From a checkpoint of a small mixture-of-experts model trained on Wikipedia.
Experts: 256 experts in each of 9 layers, 8 picks a token, a softmax router.
Below are experts of layer 2 (counted from 0) of a mixture-of-experts language model. Rows are named router (the router's row for the expert), gate (a neuron's input weights, with its number), up (a neuron's input weights, with its number) and show model dimensions 0-127. Each number is 50 + 15 x the weight over its row's rms, rounded and kept within 0 to 99.
After each expert's rows: "mostly gets" lists some tokens that are sent to it at least half of the time. This comes from a sample of Wikipedia text that the model never trained on.

# expert 228
router:53 69 50 64 45 55 33 62 71 68 59 34 22 55 67 49 23 43 66 28 59 79 40 54 41 42 72 54 41 77 36 75 39 47 34 43 48 43 23 69 73 21 47 52 58 81 36 36 40 62 70 60 42 72 40 37 50 47 36 52 41 66 42 47 55 43 32 70 66 48 41 37 77 43 40 65 39 34 55 54 26 34 27 80 33 62 63 66 42 32 41 59 34 72 43 38 28 40 22 42 35 36 32 57 50 23 36 46 58 35 30 55 38 66 64 39 42 48 58 61 43 40 24 63 57 66 29 56
gate0:48 65 54 60 40 43 51 79 54 55 27 33 47 69 64 54 27 21 49 63 74 42 74 53 57 17 31 44 28 60 58 64 71 48 23 50 59 63 44 37 60 43 53 79 53 57 23 36 52 62 52 59 38 67 55 26 30 65 46 67 73 54 56 53 38 63 10 50 71 66 38 36 54 28 51 38 36 54 45 38 74 35 66 70 19 46 42 44 42 32 21 54 37 36 56 43 70 47 39 35 33 49 59 70 35 62 48 51 38 56 76 55 75 77 36 64 43 39 55 66 27 37 46 50 45 28 42 39
up0:36 74 52 46 44 60 72 46 55 30 65 34 47 62 54 43 55 42 49 54 70 29 42 39 63 32 57 37 47 69 66 47 25 16 23 58 33 33 41 35 15 24 46 48 66 76 30 27 51 72 36 35 46 71 34 50 49 52 45 67 49 40 33 37 48 55 37 33 37 47 55 61 60 43 46 55 35 63 30 46 85 42 49 49 34 49 23 61 24 47 60 47 47 55 29 59 40 70 49 61 86 65 77 48 38 65 46 64 66 44 34 42 58 49 62 80 67 76 57 65 65 70 35 48 24 50 35 71
mostly gets: " Press", " police", " Kel", " Sal", " arrest", " Tenn"

# expert 236
router:62 68 36 67 34 46 39 58 64 62 65 42 29 51 64 65 35 28 68 28 62 54 41 72 36 39 57 57 40 70 29 66 37 37 44 38 42 41 36 60 68 34 36 64 69 71 25 35 40 64 68 64 31 64 33 42 34 65 35 64 36 75 49 33 56 30 34 72 69 38 33 27 70 32 48 63 40 40 70 46 33 36 37 67 33 63 58 59 33 27 42 65 31 58 34 36 36 29 35 37 37 30 31 62 32 38 24 56 63 33 41 62 30 63 70 42 42 64 64 65 42 41 26 63 47 67 33 59
gate0:67 58 31 69 30 41 37 66 58 70 49 29 38 47 48 65 33 24 70 26 62 52 28 56 24 33 58 51 40 56 57 60 36 42 53 41 39 46 47 64 71 37 33 64 65 55 28 30 49 70 70 61 50 65 25 34 55 63 51 75 27 53 51 34 55 34 34 57 66 22 44 40 71 32 56 67 35 46 66 35 34 40 47 73 37 66 53 52 41 27 47 68 49 54 44 31 29 20 30 32 35 43 22 56 33 35 26 63 56 24 45 49 38 80 70 34 35 61 63 57 52 37 33 55 43 64 30 67
up0:26 74 44 57 52 20 51 70 72 48 81 47 26 74 43 51 45 74 57 67 45 62 47 48 50 33 45 61 41 39 29 64 45 45 18 29 20 23 44 69 57 40 44 40 56 62 40 39 26 58 50 52 32 65 68 15 33 60 50 48 76 65 47 37 83 52 47 66 68 42 32 46 51 43 60 53 49 50 57 39 40 38 24 51 35 68 54 78 37 72 22 44 42 54 25 52 60 63 46 30 55 33 65 69 70 37 61 45 57 51 34 60 54 39 38 37 50 62 41 70 32 50 46 43 11 50 64 58
mostly gets: " being", " than", "ants", " North", " Sw", " N"

# expert 119
router:57 62 38 76 33 49 36 60 59 63 67 39 39 62 77 77 29 47 52 25 51 66 40 55 30 36 64 60 39 63 40 76 31 34 50 44 38 41 37 56 57 18 43 50 64 66 35 44 46 58 67 61 46 70 44 31 30 55 36 50 34 72 51 24 63 31 35 60 63 34 46 23 73 48 46 69 51 41 70 45 54 53 18 72 34 60 51 73 32 36 34 64 37 63 41 41 34 33 31 43 38 31 32 56 36 25 43 43 54 48 30 69 25 60 76 33 35 61 55 68 50 36 31 80 35 62 48 50
gate0:52 64 70 76 53 45 77 51 67 67 67 61 52 33 50 53 48 53 55 35 49 49 65 39 31 58 80 28 59 52 72 29 50 67 50 52 25 36 30 64 48 37 48 51 61 54 72 44 65 62 71 30 40 86 52 38 75 40 71 43 31 49 27 39 51 63 23 34 36 28 27 62 54 46 47 59 41 60 74 10 50 17 39 59 38 40 45 69 44 61 58 57 13 45 15 28 40 60 71 46 52 39 52 48 48 40 58 55 52 60 47 63 45 55 53 70 35 39 89 60 47 44 59 46 63 43 53 58
up0:49 63 72 68 34 54 47 54 62 49 18 39 66 84 00 74 61 46 17 35 37 58 60 47 20 60 69 55 29 32 68 37 49 88 30 71 56 35 56 46 62 32 51 32 28 69 51 48 30 57 47 60 41 39 43 35 51 31 75 42 54 59 48 50 72 46 49 47 71 53 50 47 46 55 40 48 62 24 52 31 27 44 59 46 29 31 45 51 56 50 46 58 65 46 54 54 48 54 57 43 48 60 44 35 62 21 50 46 58 58 41 44 31 48 23 45 31 49 72 60 44 32 54 22 57 33 72 69
mostly gets: " data", " ESPN", " bridge", " votes", " Ha", " Goals"

# expert 32
router:58 70 36 62 47 47 27 61 57 77 61 46 29 58 67 52 41 36 64 28 49 77 38 53 21 38 59 57 39 61 34 72 42 44 41 37 40 30 27 56 81 33 37 39 63 84 28 34 33 66 64 58 34 70 44 45 40 61 37 73 33 64 36 39 68 44 48 65 63 43 31 39 68 38 47 70 46 37 53 55 35 42 31 63 35 65 56 61 30 42 35 76 30 57 28 37 39 36 27 41 29 33 33 57 39 38 32 37 57 40 30 55 13 67 60 38 51 46 58 79 51 32 33 57 51 59 44 63
gate0:60 37 17 74 19 26 22 48 92 72 51 49 72 05 50 55 37 47 43 57 36 27 35 53 56 44 66 67 54 31 63 72 45 49 47 68 48 64 76 51 48 28 47 61 57 52 60 35 38 44 46 50 33 53 44 74 29 56 77 46 48 60 44 55 58 39 41 68 47 70 59 59 62 49 36 54 52 51 59 56 63 60 54 30 56 62 84 56 57 70 41 33 40 60 43 28 49 44 41 47 16 54 26 54 42 05 60 28 53 62 54 44 36 37 29 58 61 55 40 50 58 71 49 62 42 66 43 53
up0:88 51 55 24 54 48 26 51 67 72 34 52 40 46 54 40 51 57 40 72 46 63 57 62 34 70 64 49 54 54 61 58 15 36 60 47 48 57 36 62 53 76 61 58 48 46 70 35 31 58 56 58 60 60 58 77 55 50 33 30 51 71 63 42 66 48 53 46 50 61 47 68 43 38 70 44 29 11 44 35 51 55 25 48 45 35 54 34 28 42 84 43 70 78 63 64 53 68 47 63 62 65 34 73 59 41 51 22 32 85 77 35 18 55 36 62 33 45 58 54 69 60 66 41 44 62 33 49
mostly gets: " border", " Regiment", " army", " able", " Gall", " small"

# expert 222
router:49 65 26 62 35 44 39 72 74 60 55 41 37 69 59 67 34 41 65 23 61 58 39 63 37 43 55 59 33 66 36 61 36 43 40 27 34 41 31 61 61 36 37 58 66 69 23 38 38 72 67 61 37 75 40 33 40 65 41 62 44 74 44 37 67 37 44 68 67 41 34 28 65 34 49 68 35 37 75 51 38 40 41 67 30 59 61 61 33 34 36 66 39 59 37 32 38 37 33 33 42 26 32 63 36 36 27 58 63 36 36 61 18 68 68 41 48 64 58 72 32 43 32 63 39 78 31 56
gate0:71 75 29 53 50 38 45 40 69 58 58 43 41 59 60 59 45 43 52 26 52 49 26 65 52 47 47 61 37 46 50 59 22 40 37 26 42 36 35 65 72 30 41 57 51 57 49 21 14 41 88 60 35 65 39 26 42 70 41 73 49 64 54 25 59 20 36 64 57 24 47 58 69 57 55 70 53 50 66 41 23 27 31 58 41 72 50 62 32 45 36 41 40 50 41 41 21 20 32 54 42 29 25 71 49 32 38 52 64 38 48 70 51 65 69 49 37 69 66 74 48 49 37 60 43 50 40 61
up0:30 46 24 46 45 42 74 62 48 51 62 65 64 53 72 54 64 30 39 12 43 37 33 38 46 51 39 46 51 53 49 57 42 54 36 35 44 46 35 43 52 47 60 78 52 09 45 31 30 34 49 43 58 42 77 14 60 57 82 79 53 56 61 67 43 14 53 36 57 41 49 55 50 57 37 44 37 27 39 65 30 50 53 43 71 62 45 56 47 19 26 26 50 61 57 61 45 49 49 49 57 43 45 49 33 55 39 65 32 56 68 78 77 75 42 48 72 73 50 73 35 56 55 76 73 32 52 42
mostly gets: " Me", "cl", " Th", "our", " Full", "ross"

# expert 57
router:68 49 18 72 53 30 44 62 58 55 64 35 43 61 55 84 40 34 66 40 62 51 34 61 39 47 49 59 37 62 45 61 37 37 53 42 30 31 41 51 59 43 26 61 60 63 46 41 41 59 63 66 27 69 32 38 33 65 44 51 51 83 51 40 64 35 38 67 61 23 23 33 60 34 35 64 47 56 88 37 53 36 40 70 36 77 63 61 34 44 42 60 40 58 25 29 35 29 35 37 35 38 34 70 32 40 36 59 62 48 48 67 23 75 60 50 53 67 64 74 49 55 21 70 32 60 40 63
gate0:98 63 64 66 39 39 62 59 59 62 44 80 52 67 57 41 51 34 80 45 57 70 50 81 54 35 66 51 28 59 47 66 37 40 54 41 44 42 36 54 49 53 07 72 79 60 41 30 59 60 55 59 32 49 37 37 48 79 31 58 38 56 47 48 59 33 45 54 59 68 48 45 57 17 55 56 19 40 42 51 44 48 51 59 47 57 72 53 48 38 61 39 22 72 40 08 31 38 42 35 74 58 70 51 57 50 20 39 52 54 46 57 40 49 38 55 37 66 61 60 28 53 62 70 40 59 31 62
up0:48 43 52 18 45 86 50 58 30 37 42 62 57 46 50 30 59 17 44 62 47 32 49 43 65 47 23 61 41 33 55 21 73 56 42 64 59 50 44 40 41 74 40 51 57 29 50 45 45 35 52 44 31 45 66 20 32 85 41 64 60 29 65 49 55 54 62 58 59 94 65 36 57 31 52 52 23 74 37 29 67 72 42 32 47 49 54 56 48 51 70 48 54 56 68 29 66 50 58 39 35 55 54 35 58 56 70 16 63 59 40 69 63 51 30 35 40 76 36 73 48 35 60 76 39 51 45 57
mostly gets: "187", "186", "184", "185", "183", "176"

# expert 3
router:62 72 30 66 50 40 39 52 63 62 60 37 21 61 67 58 39 24 63 28 54 65 36 59 40 47 69 61 43 74 35 88 35 30 49 35 30 33 36 61 54 39 40 58 54 72 46 49 33 54 72 72 47 69 42 40 36 59 42 65 39 65 45 31 61 37 46 74 78 43 30 36 66 39 38 76 29 37 63 55 31 47 37 69 34 69 53 54 33 32 28 70 50 68 32 37 21 36 18 45 40 39 39 63 54 25 31 37 57 38 29 51 35 48 69 46 39 53 64 55 47 39 35 68 47 70 40 54
gate0:38 59 25 48 49 00 60 62 40 69 58 14 69 68 62 39 53 60 42 48 62 39 62 54 15 32 44 43 58 72 51 78 63 29 43 35 39 62 13 61 32 37 38 56 43 51 41 48 64 68 43 52 55 70 55 38 40 63 55 58 41 42 55 18 47 53 50 42 58 57 40 41 52 57 66 70 45 44 42 18 68 54 17 67 50 56 44 46 60 58 53 39 36 43 46 39 64 25 59 35 46 29 43 54 73 47 65 61 48 43 74 49 44 56 68 22 46 39 83 58 40 15 49 56 60 66 55 55
up0:36 26 53 40 27 75 55 45 41 66 44 54 59 43 66 44 55 38 27 71 85 59 32 72 37 33 47 35 42 37 29 57 18 48 49 38 58 50 72 40 42 50 65 66 38 29 49 52 59 43 08 55 38 54 57 32 47 64 40 68 53 59 44 18 51 55 36 42 48 31 37 70 60 90 62 41 52 52 42 47 78 57 74 74 54 44 63 33 54 62 58 44 42 80 29 45 66 70 31 64 53 67 57 26 47 49 55 42 84 68 67 49 65 32 52 74 46 37 53 41 62 46 35 53 59 65 36 35
mostly gets: "ille", " Texas", " project", " Wisconsin", "uated", " revealed"

# expert 158
router:62 70 22 67 34 46 42 60 58 63 65 41 36 52 59 71 40 39 63 34 59 61 39 76 39 42 50 70 33 62 40 62 34 32 38 36 35 34 32 60 49 46 36 65 70 67 38 36 42 60 65 54 28 72 35 37 34 61 28 64 45 76 38 30 78 35 35 75 65 42 40 33 69 39 41 65 49 47 78 41 44 39 37 66 27 62 61 75 37 36 43 62 28 62 35 32 37 32 26 33 39 39 37 67 40 32 40 48 57 34 39 72 33 61 65 44 52 68 61 64 47 40 22 72 34 62 31 64
gate0:64 44 29 52 62 43 46 48 26 27 55 65 59 26 31 51 60 57 86 49 39 57 18 44 45 68 30 39 68 51 72 75 51 52 38 61 51 13 32 41 22 61 57 19 63 41 44 48 66 63 35 43 76 59 38 22 35 35 74 53 54 44 66 56 50 49 46 41 46 55 57 69 53 50 42 55 72 56 46 61 55 40 52 56 25 43 36 92 50 81 67 51 47 35 37 21 28 35 60 58 61 63 61 40 48 61 68 65 53 47 56 74 51 80 56 53 42 78 53 48 50 53 34 53 20 46 52 31
up0:45 59 50 45 52 44 36 61 53 52 62 23 44 53 59 48 39 60 16 54 80 33 78 59 49 35 67 62 33 69 20 33 64 38 66 49 54 77 79 64 68 46 47 45 40 55 24 46 43 55 64 46 18 43 60 70 58 81 31 35 39 56 42 56 46 43 50 50 51 30 66 34 52 49 49 54 35 57 63 27 43 45 44 51 57 38 60 25 61 23 36 70 57 58 69 77 85 58 46 45 41 27 35 65 52 56 51 38 35 49 54 27 64 17 50 35 47 16 48 62 40 35 64 60 82 58 51 72
mostly gets: " James", "la", " Sam", " J", " Ol", "az"

# expert 107
router:53 90 30 58 48 45 35 57 66 70 48 46 38 63 61 48 30 47 79 40 68 52 38 56 38 36 63 66 32 69 40 59 41 31 46 39 34 43 32 70 70 50 37 54 60 63 14 22 37 62 61 71 31 61 32 40 40 64 40 73 48 66 39 32 62 50 38 79 67 45 31 37 59 29 57 63 47 40 69 46 41 37 53 55 26 62 60 66 41 40 36 70 36 70 39 41 41 40 37 39 43 32 38 58 30 40 23 52 65 34 40 72 29 72 59 40 51 58 54 79 43 47 27 58 41 68 36 84
gate0:59 60 28 45 54 48 52 79 83 59 62 41 65 43 74 38 68 45 90 33 25 67 32 67 46 31 51 72 34 52 44 30 40 71 48 47 24 43 47 42 58 54 47 52 61 49 18 33 68 56 47 63 78 39 69 40 34 56 39 64 56 72 72 37 66 58 66 49 57 22 27 56 45 12 57 51 31 56 49 22 48 62 54 41 52 54 83 78 75 51 68 57 52 70 41 60 66 52 42 38 43 56 36 44 49 35 49 61 65 37 47 40 39 54 34 57 62 70 43 41 44 43 45 60 59 55 39 87
up0:49 57 43 35 37 39 41 45 56 60 58 41 64 25 64 40 51 48 58 62 51 54 49 77 38 66 48 54 54 46 23 63 45 44 56 23 62 48 43 35 42 54 58 75 54 51 43 52 45 60 73 83 58 52 84 41 58 65 16 47 37 46 31 56 49 75 53 22 37 54 77 47 36 63 34 40 45 54 27 52 83 51 23 46 20 51 34 60 57 57 63 42 65 42 47 38 65 39 57 52 35 74 31 32 87 45 42 44 51 34 24 27 62 27 42 43 32 55 43 77 51 30 37 27 25 59 48 82
mostly gets: "°W", "\"\n", "kins", " Regiment", ");\n", " Force"

# expert 21
router:60 59 34 66 39 36 34 66 62 54 73 33 37 64 58 65 34 34 63 30 57 52 45 64 39 43 50 52 42 61 32 61 31 39 41 23 36 38 28 60 59 23 36 59 67 67 30 37 48 55 67 62 34 65 43 43 33 71 26 62 33 76 55 33 64 33 39 68 60 36 32 28 66 33 59 67 34 35 77 32 43 40 18 70 38 68 51 57 30 43 37 60 36 64 43 30 36 31 32 42 42 32 37 75 37 40 31 59 56 24 48 63 32 58 67 36 45 65 71 67 34 37 30 65 37 63 39 56
gate0:40 56 48 39 52 34 29 52 67 54 70 32 55 47 57 28 32 53 48 34 44 49 39 31 43 56 52 40 64 54 68 62 65 52 64 51 42 37 35 38 41 63 41 35 40 61 64 58 45 48 59 58 64 48 27 67 07 58 20 71 28 57 43 70 50 36 44 79 54 34 57 37 37 51 60 79 72 34 85 26 67 58 28 61 46 39 39 56 26 61 61 53 64 56 60 42 63 47 39 48 46 29 54 73 39 52 16 29 72 36 54 46 37 60 53 73 61 64 37 99 49 65 50 37 69 36 53 40
up0:41 43 47 49 46 48 55 43 61 53 72 60 47 46 42 31 59 57 40 58 43 35 38 38 62 77 54 49 69 54 85 56 88 58 68 68 52 66 53 33 49 71 35 34 48 54 77 71 60 59 51 55 70 38 37 70 30 43 46 71 29 35 54 73 36 47 49 62 49 61 76 34 28 28 37 67 62 21 73 38 57 63 54 41 53 33 48 51 46 53 49 40 63 48 63 07 60 66 48 47 47 46 43 73 51 50 33 39 61 54 55 43 43 63 38 69 47 44 35 95 32 86 72 38 79 38 67 30
mostly gets: " running", " dro", " as", " taking", " ±%", " take"

# expert 120
router:56 69 23 62 40 48 34 57 59 62 53 40 33 52 70 64 34 43 70 36 56 55 42 68 40 38 55 58 38 60 41 68 36 44 43 22 33 40 27 62 65 39 40 65 70 66 32 30 36 60 69 65 34 69 42 46 31 62 30 62 37 69 46 34 64 37 44 76 80 40 34 34 66 33 53 74 43 40 68 45 45 44 34 67 34 63 55 63 27 34 38 68 37 56 33 33 39 33 29 39 42 37 22 71 36 39 25 54 58 37 41 70 19 58 64 36 48 61 68 73 45 46 16 61 47 69 38 60
gate0:68 56 33 60 42 29 41 50 68 76 55 53 22 68 56 48 42 47 64 34 64 38 29 63 25 32 48 74 47 63 33 53 35 38 48 32 28 40 36 60 76 29 40 47 64 65 45 23 59 73 75 72 38 68 29 40 37 62 46 59 42 59 36 38 67 46 38 68 81 20 42 37 69 48 54 71 44 61 60 35 51 34 40 61 26 71 83 62 27 42 38 53 39 61 31 42 22 51 40 48 40 28 39 66 55 52 42 40 68 44 35 73 37 65 68 48 43 50 53 69 43 47 35 71 55 52 40 73
up0:38 50 90 71 51 51 53 71 77 31 63 31 69 67 60 60 51 43 62 39 46 63 59 36 54 61 73 49 34 43 42 52 39 43 12 76 43 29 67 27 53 30 47 94 31 48 45 75 24 60 27 48 19 68 50 33 32 49 45 58 39 63 60 35 51 21 52 46 32 52 54 57 57 40 50 26 52 35 58 53 32 45 26 45 44 54 36 48 67 34 48 58 54 64 59 43 48 21 64 46 36 47 86 54 36 14 67 68 36 41 52 36 49 48 36 49 27 58 40 51 51 54 51 40 31 43 53 56
mostly gets: ")\n", "\n", " :", "    ", " |"

# expert 174
router:58 54 27 76 58 48 46 65 62 66 60 46 26 53 63 68 48 37 56 32 53 59 53 70 35 34 48 56 47 63 45 71 38 45 35 48 48 46 39 59 77 25 45 49 62 71 44 33 56 55 61 56 37 77 39 36 54 62 33 53 43 75 50 40 51 42 35 57 75 36 22 37 69 22 48 77 59 58 71 46 43 30 41 55 40 60 64 81 25 48 20 61 26 49 36 35 36 30 42 34 39 21 39 71 46 47 41 44 66 29 34 77 11 75 57 52 56 60 61 77 34 43 25 54 45 49 51 67
gate0:17 54 54 36 76 30 54 25 65 53 57 60 52 57 43 33 37 42 42 61 62 48 61 67 65 48 67 50 54 62 35 46 42 76 41 60 51 45 42 44 92 61 45 39 33 80 26 69 67 69 80 25 51 51 50 48 41 37 49 40 30 46 32 55 33 61 37 48 43 50 46 60 55 36 34 66 61 56 69 40 61 43 36 56 19 58 63 58 47 55 56 43 24 51 31 50 72 46 58 49 41 49 81 86 34 64 49 45 39 25 49 75 59 63 49 84 44 26 62 78 49 49 41 73 47 52 15 41
up0:42 40 75 41 52 40 31 51 53 44 40 46 34 57 48 41 46 59 58 72 44 47 33 33 15 60 58 55 46 43 28 53 47 31 58 43 43 51 62 45 42 38 55 65 37 11 54 64 57 43 31 80 72 56 36 53 27 51 42 72 51 60 88 49 53 45 49 64 72 65 60 64 78 31 23 56 61 55 29 50 57 43 69 61 66 71 63 39 74 61 44 52 81 44 75 37 32 55 62 82 51 49 37 38 51 29 57 66 43 65 43 49 38 53 81 52 48 63 62 25 12 57 76 22 48 57 57 55
mostly gets: " professor", " discover", " Professor", " attack", " recogn", " special"

# expert 215
router:64 65 39 59 26 48 46 59 62 60 55 47 30 66 63 58 43 36 69 27 57 68 27 76 33 28 71 58 30 70 37 77 46 29 47 40 41 47 44 64 68 29 42 66 62 73 42 41 34 62 57 64 49 66 43 49 41 49 48 59 46 66 58 49 71 31 34 61 56 41 33 35 65 34 45 63 40 37 54 56 26 47 28 78 41 81 51 57 22 33 29 66 24 57 47 36 44 40 33 39 26 42 26 65 52 46 33 42 64 43 23 58 43 68 62 36 34 65 73 57 57 53 08 64 51 55 33 71
gate0:64 79 53 54 44 64 46 39 43 38 56 54 34 59 71 56 31 24 34 56 74 60 31 64 25 35 69 39 66 77 26 65 62 31 30 59 23 55 54 55 65 26 57 73 49 74 63 40 43 50 57 60 38 65 59 44 42 70 48 66 57 51 65 55 41 48 39 65 37 67 38 52 52 44 40 58 20 44 35 50 38 56 41 38 54 59 34 51 37 47 21 41 33 36 56 48 43 38 33 21 38 59 19 68 59 58 54 20 53 36 13 65 63 60 61 36 25 54 77 41 70 41 41 78 76 35 55 63
up0:33 50 37 48 46 40 43 74 67 54 55 39 32 55 42 40 48 59 64 68 68 69 79 21 75 58 45 86 33 29 60 54 32 75 39 50 62 36 46 35 55 57 34 74 55 34 57 30 53 39 86 43 19 41 45 62 80 56 50 39 46 60 48 47 42 85 42 55 63 41 53 60 60 44 55 52 42 58 71 52 45 45 58 42 38 40 59 49 57 44 52 41 57 52 48 59 46 41 70 67 60 58 70 30 37 40 66 40 46 50 64 25 53 03 28 54 64 55 41 70 14 60 79 68 29 63 37 68
mostly gets: "ably", "ically", " Jean", "ively", " originally", " especially"

# expert 225
router:63 58 21 70 48 68 37 55 42 52 44 53 31 49 50 48 42 55 82 36 53 52 54 78 43 60 57 54 27 53 40 60 51 46 63 42 44 34 46 54 57 48 63 47 80 67 16 39 37 59 38 57 21 50 50 56 43 54 30 54 53 75 40 56 77 32 51 81 89 44 44 17 62 52 33 63 52 29 71 59 41 52 48 74 44 69 60 49 29 33 49 62 30 32 48 33 62 44 23 46 39 46 36 75 52 36 23 44 61 34 38 46 18 48 39 40 63 68 73 71 59 45 17 42 54 76 38 52
gate0:58 52 42 26 51 75 78 57 57 33 66 40 66 76 29 57 41 52 03 05 63 60 43 68 62 51 41 54 44 87 67 47 54 64 77 60 47 58 52 46 37 26 68 14 60 58 62 62 17 27 53 72 37 62 56 39 65 52 64 44 68 63 72 38 49 51 53 58 68 52 41 89 58 38 54 54 50 73 67 53 49 53 16 55 71 52 62 43 44 58 60 51 56 53 53 40 43 61 31 52 54 58 58 49 52 55 49 69 46 62 30 53 43 45 54 69 67 68 56 20 59 51 42 66 40 53 58 49
up0:53 43 42 79 34 44 47 31 64 75 55 40 65 22 61 33 37 59 63 18 63 46 86 75 78 47 48 58 61 51 58 41 28 36 42 37 50 65 68 31 37 61 64 37 42 64 30 74 64 43 49 45 51 64 49 57 54 78 52 59 56 22 15 49 57 44 39 60 40 37 71 37 60 45 88 64 49 50 18 36 42 43 62 45 61 30 53 72 50 53 28 29 78 48 56 36 61 33 38 38 32 64 66 39 69 25 65 51 46 42 37 65 61 38 72 46 46 48 44 46 42 58 27 65 45 60 44 67
mostly gets: "ay", "b", "ell", "h"

# expert 52
router:63 70 26 72 40 40 40 62 56 68 57 36 33 55 60 64 40 43 75 32 63 53 43 72 35 37 54 62 43 63 43 63 35 36 38 34 35 36 31 67 55 41 30 58 69 70 23 32 37 68 64 69 34 69 36 39 33 65 28 66 41 70 40 29 55 33 41 70 74 34 30 28 61 36 57 68 46 40 72 42 43 35 41 67 37 66 56 66 32 37 43 63 31 58 35 35 38 34 32 36 39 29 37 65 37 36 26 57 61 39 40 64 23 57 62 46 47 62 71 76 45 43 15 58 49 68 40 57
gate0:69 60 36 57 39 37 39 51 59 59 50 37 34 55 65 74 38 37 59 37 66 69 21 53 29 31 72 61 50 69 28 66 43 18 41 21 32 36 28 60 65 37 23 54 71 58 38 49 36 74 63 77 53 64 33 32 28 77 39 60 34 74 46 25 65 43 44 76 59 36 31 40 47 41 56 55 34 43 60 47 36 29 48 67 46 50 63 66 36 39 44 64 30 57 28 36 32 33 40 44 22 31 39 70 62 37 44 66 56 42 31 58 46 66 56 36 28 63 68 65 42 47 39 55 44 63 40 65
up0:40 38 53 23 65 31 47 47 67 55 75 51 60 69 31 39 34 32 50 72 68 69 39 34 49 56 72 31 29 64 29 43 58 66 39 41 38 53 40 49 90 43 55 48 55 47 77 45 25 45 74 35 52 45 62 52 65 26 74 76 57 35 57 39 38 41 48 61 46 42 86 25 64 48 36 40 33 69 56 48 27 50 39 52 20 44 51 53 61 37 42 49 67 44 58 56 71 55 56 70 66 64 55 59 64 31 49 30 73 57 71 58 64 54 62 54 61 16 44 17 37 40 71 63 42 27 38 48
mostly gets: "used", "mad", "med", "ited", "ai", "202"

# expert 91
router:47 67 32 73 32 43 40 68 69 63 59 42 37 57 67 63 40 52 73 35 66 48 42 66 42 41 50 68 46 68 32 68 28 43 49 20 31 32 32 64 57 47 33 56 67 71 18 35 36 56 70 72 38 59 38 42 41 65 38 54 48 87 47 31 62 35 47 72 71 39 36 37 60 32 46 70 41 41 73 40 46 26 47 57 26 71 56 65 40 32 38 58 48 67 38 33 38 30 30 32 45 46 37 58 35 18 32 58 63 37 44 58 31 62 54 37 52 68 53 65 39 44 27 60 44 63 19 65
gate0:44 62 38 67 57 41 21 65 66 79 63 64 33 41 71 48 42 47 55 34 63 54 37 56 43 22 41 58 41 59 45 76 39 37 36 34 39 22 34 72 55 43 24 60 64 51 29 26 58 62 64 74 35 75 30 56 47 64 35 44 40 58 37 29 61 52 44 58 68 50 43 35 61 34 48 99 47 39 49 46 49 16 58 52 48 57 56 66 37 35 34 50 41 60 46 49 23 40 22 27 48 44 43 57 42 31 33 68 65 40 42 58 29 62 51 20 22 70 48 54 40 34 32 65 56 53 33 70
up0:70 53 47 44 55 48 86 58 41 17 55 37 53 57 61 65 38 36 39 60 34 60 43 59 45 64 52 36 33 19 38 32 54 34 65 58 61 78 62 39 68 51 58 55 26 40 42 71 44 59 60 27 55 39 73 56 45 50 52 71 32 43 51 46 48 35 51 43 43 35 52 51 59 50 81 23 36 56 68 56 63 65 35 77 49 51 57 18 71 39 28 58 33 40 58 34 62 54 86 72 44 28 38 79 57 68 49 54 40 39 72 64 59 63 65 67 65 34 86 35 45 48 64 52 28 44 61 20
mostly gets: "rey", "den", "dy", "less", "ao", "inger"

# expert 248
router:64 55 37 68 49 36 37 73 70 67 61 30 25 61 66 67 44 40 56 36 62 60 42 62 34 24 48 54 37 69 34 63 47 43 34 36 39 31 33 60 75 26 36 59 58 73 36 42 49 63 58 63 23 69 37 38 35 54 35 47 32 74 49 42 60 28 27 60 60 20 30 31 62 37 48 72 51 52 73 33 45 30 35 71 41 74 70 64 26 37 38 67 34 57 36 38 38 33 42 38 35 28 25 56 36 33 29 51 51 25 51 61 35 66 61 55 43 46 59 77 38 29 33 43 43 63 49 58
gate0:76 49 43 38 45 32 59 58 41 24 49 58 33 32 66 73 45 63 57 50 34 37 69 69 40 44 33 52 51 32 56 72 30 65 64 39 21 39 20 55 59 60 28 31 45 55 59 68 66 72 61 31 41 68 53 51 49 41 44 51 57 52 48 38 46 54 62 39 49 16 45 38 69 21 65 63 48 48 48 34 37 33 47 50 42 71 48 50 58 51 40 58 62 65 44 14 15 36 60 24 46 48 25 53 12 60 59 44 49 45 50 51 40 64 78 33 46 39 60 98 66 56 58 43 50 79 53 66
up0:63 27 51 55 59 36 47 43 43 69 57 17 45 48 72 63 58 39 54 42 68 39 72 60 24 68 40 50 34 47 64 41 66 63 65 56 34 47 51 59 82 39 39 48 57 39 71 76 49 56 13 18 54 29 64 51 67 53 28 34 35 60 32 73 56 25 56 34 34 35 75 50 37 42 80 52 66 44 46 47 37 69 76 41 46 61 86 45 52 51 43 57 45 63 68 43 68 71 63 33 52 64 50 62 47 67 55 18 61 62 81 53 38 53 41 75 48 65 52 67 57 43 56 30 52 67 68 44
mostly gets: " Ter", " Nor", " Mur", " Bur", " prov", " Dep"